python train.py --d_model=256 --n_experts=16 --experts_per_token=2 --router_score="softmax" --normalize_top_k=true --balance_bias=false --init_std_router=0.0234 --vocab_size=32000 --qk_norm=false --init_std_qkv=0.0208 --beta1=0.95 --beta2=0.98 --lr_head=0.00413 --decay_fraction=0.901
Below are experts of layer 6 (counted from 0) of a mixture-of-experts language model. Rows are named router (the router's row for the expert) and show model dimensions 0-255. Each number is 128 + 24 x the weight over its row's rms, rounded and kept within 0 to 255.
Before each expert's rows: "comes before" lists some tokens at least twice as common just after its tokens as in all text. This comes from a sample of Wikipedia text that the model never trained on. Tokens count by the router's weight.

# expert 11
comes before: " |", " was", " is", " -", "·", " had"
router [126 143 127  93 137 132 102 132 109 150 132 148 148 103 124 130  73 126 109 131 125 104 104 144 102 123  82  90 123 112  99 125 172 155 132 126 153 135 114 153 161 129 134 159 157 151 162 114 112 170 111 144 125 118 144 145 147 131 139 134 142 150 147 184 135  90  69 131 109 121 147 101 132 107 123 125  96 130 157 134 105 143 129  92 162 117 162 138 122 141  92 140 123 120 167 114 120 139 134  95 115  98 164 138 145 101 143 119  97 155 146 114 122 113 192 111  86 130 142 130 113 151 161 146 117 139 121 136 136 142 110 130 124 121 136 157 119 122 122 113 145 154 107 137  88 112 142 149 179 104 190 147 138 134 110 122 117  97 130  94  88 114 133 123 152 143 189 135 156 101 159 133 128 135 130 116 151 137 162 133  82 108 162 157 155 117 167 124 121 132 148 156 138 153  72 148 159 100 137 108 117 126 168 167 128 126 106 123 130 126 124 145 131 126  86 119  47 179  95  94 110 126 121 149  99  86  98 137  67 140  91 142 101  94  97 133 127 136 129 116 147 149 159 102 136 173 127  99 115 129  85 115 126  77 130 152]

# expert 0
comes before: " |", "N", ")", "W", "born", " /"
router [115 122 143 122 108 104 136 130 102 146 146 137 139 101 133 113  96 155 114 115 133 135 110 154 114 117 176  93 124 121 124 109 154  93 125 102 178 145 128 140 109 161 115 121 151 168 131 116 101 141 167  97 131 195 120 162 140 109 126 162  98 148 154 151 132 135  78 151 116 147  58 137 129 109 164 117 150 114 118 143 124  85 128 117 154 142 137 141 134 134 131 127 150 119 132 159 182 146 154 152 116 118 151 117 107 124 131 153 126 175 127 132 162  89 134 134 145 151 117 114 134 138 159 156  93 109 125 137 184 151 174  99 127 108 116 127 117 131 111 123 129 138 103 110 146  89 123 112  93  81 127 124 154 131 158 148 152 122 138 145 129 137 108  93 142 168 153 137 127 155  98 128 145 119  89 155 163 127 150  99 134 125 115 155 100 146 139 138 125 114 135 146  79 155 131 148 121 111 127  79 160 117 105 157 138 116 148 140 122 180  95 148 124 143 138 109 148 128 108 116 105 129 135 117  64 173 124  53 126 101  89 107 104 102  74 107 131 145 102 129  57 178 112 133  78 119 126 121 114 168 112 121 128 114 148 152]

# expert 15
comes before: "-", "|", "\n", "==", "The", "==="
router [107 132 118 100 135 110 126 104 139 110 100 132 113 121 126  88 135 135 111 112 156 137 194 106 150 139 176 131 107 109 125 152 105 147 141 124 120 146 149 129 124 130 160 143 145 154 137 130 135 136  76 132 131 189 136  98 126 106 148 160 129 132 117 116 144 119 154 118 120 142  87 138 116 106 150 120 118 121 155 153 167 103 116 130 119 132 112 131 113 107 135 110 106 117 131 112 121 132 167 152 110  91 179 109 130  99 141 138 151 102 135 128  79 139 128 173 128  46 139 115 153 122 107 121  77 133 166  94 141 149 113 120 143 104 114 164 144 130 136 131 135 121  97 150 125 139 190  82 129 135 120 140 138 180 137 105 138 159 180  99  93 154 128 120 147 136 118 126 106 104 103 127 116  82 139 112  99 151 152 187 161 103 156 126 108 124 133 152 165 145  94 113 134 137 140 142 109 107 134 117 111 159  86 127 111 145 151 126 145 132 133 147 133  98  77 131 108  97 169 153 156 133 115 157 149 156 162 141 117 128 153 122  76  69 160 114 153 145 110 146 158 124 120 101 103 136 113 116  95 104 134 109  94  74 150 194]

# expert 6
comes before: " by", " to", " in", " as", " of", " on"
router [112 141 167 109 122 135 118 113 105 141 146  97 134 113 133 109 117 143 133 117 135  84 159 142 119 131 137 197 159 163 125 111 130  52 142 129 104  88 135 137 158 103 127 105 115 150 136 122 161 156 139 126 122 137 167 108 122 129 124 121 140 139  92 111 118  54 162 144  89 118 164 104 187 144 129 137 122 133 124 135 127 109 102 106 100  76 144 111  90 154 139 112 114 167 112 104 140 157 139  81  95 121 121 122 129 134 115 128 128 187 136 126 127 146 150 118 145 107 132 125 129 196 147 142 133 158 119 128 163 146 174 136  64 137 160 135 123  90 112  61 141 156 166 120 111 152 101 136 163 130 169 150  99 122  95 138 114 142  78  97 142 119 146 105  98 107 121 129 101 125  55  94 149 155 105 145 118 113 143 136 111 108 117 127 130 144 176 120 119 143 123 129 120 163  88 147 117 104 151 141 113 151 150 132 126 103 112 149 131 130 114 133 111 139 154 134  74 173 152 115 114 155 134  93 117 115 147 118 145 135 139 139 137 125 199 136 131 146 122 141 140 103 155 106 138 133 117 127 141 117 144 143 117 108 147 143]

# expert 12
comes before: "\n", " ", " 0", " 1", " 2", " —"
router [104 138 117  67 191 136 125 143 101 127 141 130 113 141 142 119 152 137 206  91 127 128  82 121 102 108  98 137 167 161 114 137 138 145 128  81 157 123 150 167 121 104 152 141 122 154 100 132  97 117 117 116 127 118 101 131 135 148  69  88 111 125 121 167  40 148 114 129  71 160 110 103 133 116 162 153 149 110 152 139 103 110 138 136 107 183 130 117 128 124 124 122 105 144 143 125  95  60 143 121 150  99 116 120 144 170 171 125 112 112 143 115 113 127 108 130 109 108 113 136 124 135 125 121 147 136 155 126 142 128 128 135  80 151 151 102 128 147 131 136 164 120 174 166  97 139 149 143 116 120 153 143 117 115 166 144 107 122 127 131 169 161 110 125 129 134 154 157 128 129 116 130 138 128 163 124 120 137 142 115 103 163 126 174 113 130 152 147 128 124 148 123 110 168 117 141 144  90 135 108  85 124 145 119  79  84 130 120 129 115 156 123 146 166 161 123 128 123 147  73 146 161 147 132 132  99 100 139 127 123  93 140 102 166 122 149 127 113 152 114 112 146  83 121 121 109 108 147 124 147 186 146 106 100  76 123]

# expert 2
comes before: " |", ";", "th", ")", " km", "–19"
router [142 123 113  97 117 133  84  89  81  78 115 129 181 107 134 129  73 111 133 126 122 153 171 147 132 162 117 112 164 128 120 127 121 125 140 100 117 165 124 168 124 138 124  98  85 116 115 142 134 191 157 118 127 118 122 127 143 127 105 156 141 120 162  74 158 104  88 170 134 139 132  99 160 114 111  88 157 126 126 132  99 123 125  94 138  87 143 168 153 112 109 178 132 168 114  99 137 127 111 143 123  92 111 101 129 136 139 109 130 117 149 150 167 104 127 142 119 138 119 131 109 150 110  62  78 148 139 159 118 134 147 110 153  88 161 172 110 121 135 121  86 157 154 128 104 155 160 131 161 109 122 127 138 140 113 152 165 109 111 135 137 173 140 118 176 166 156 127 176 115 178 144 164 113  95 131 143 131 102 121  96 131 137 151 137 130 156 197 127  97 112 126 103 131 129 115 138 103 142 134 137 130  93 174 147 119 124 128 148  91 136 126 105 164 169 107  90 146 176 153 115 110 143 123 156 116 111 115 134 116 104 134  90 138 126 161 129 166 114 139 133 109 126 137 131 121 113 111  90 124 156 133 131 108 139 118]

# expert 1
comes before: " of", ".", ",", " in", " and", "s"
router [125 109  89 110 125 162 113  97 116 122 146 143 164 118  97 100 106 101  86 131 115 120 135 114 105 100 141 139 143 124  77 143 228 155 134 129 139 146  96 140 130 144 135 181 125 127 127 135 117 137 145 142 126 126 140 129 120 132  84 181 127 177 122 138 143 139 113 147 106 105  64  77 175 112 121 146  96  61 124 154 139 167 121 159 129 155 173 122 113 137 162 109 127 124  98 108 112 106 147 140 117 145 106 124 106 115 145 154 136 117 138 149 141 138 115 136 137 125 131 129 131 121 104 130 113 116 153 104 161 153  84 113  67 152 119 152  99 111 118  53 130 109 138 139 125 112 139 157 113 161 141 128 116 119 107 122 101 127 178  85 103 111 186 110 131 146 134 148  71 121 117 131 145 120 140 158 117 187 105 128 134 102 109 121 145 156 156 130 156 138 111 159 133 164 100 130 152 129 175 134  98 129 133 155 146 173 135 130 164 113 134 153 149 146 155  98 121 107 127 124 127 141 112  78 138  89 133 147 138 125 144  99 124 116 111 102 119 115 119 136 100 111 130 116 111  98 134 129 155 160  91 108 104 125 154 108]

# expert 10
comes before: " the", " a", " his", " an", " to", " their"
router [126 110 104  95 128 189 116 116 134 106  86 159 174  98 116 112 110 129 139 113 157 110 105 125 141 112 112 147 141 166 118  90 119  84 134 104 134 138 149 163 127 121 161 114 120 155  85 157 123 140 124 151 107 122 106 140 160 122 122 141 107 120 116 144 123 131 148 157 145 138 101 125 144 126 113 145  93 124 134 143 106 150 106 141 144  98 130 103 104 137 112 121 136 142  84 114 135 112 147 161 138 145 118 119  53 122 122 143 112 164 153 163  92 139 148 138 131  89 110 126 156 127 169 123 127 120 136 116 130 144 130 139 120 129 142 122 138 137 131 132 124 140 124 104 110  89 156 155  98 128 165 148 149 146 148 132 148 156  83 107 116 197 160 145 100 156 139 146 169 127 145 114 110 179 168 125 106 118 128 163 107  66 115 123 145 130  84 160 125 118 150 119 151 127 149  96 141 139 121 136 105 142 121  57  97  97 134 149 144  82 140 123 157 117 111 123 113 168 126 137 163 121 107 108 109  94 120  73  91 134 122  83 187  77 111 123 130 128 154 112 136 108 182 127  97 183 190 116 128 169 145 120 123 124 112 142]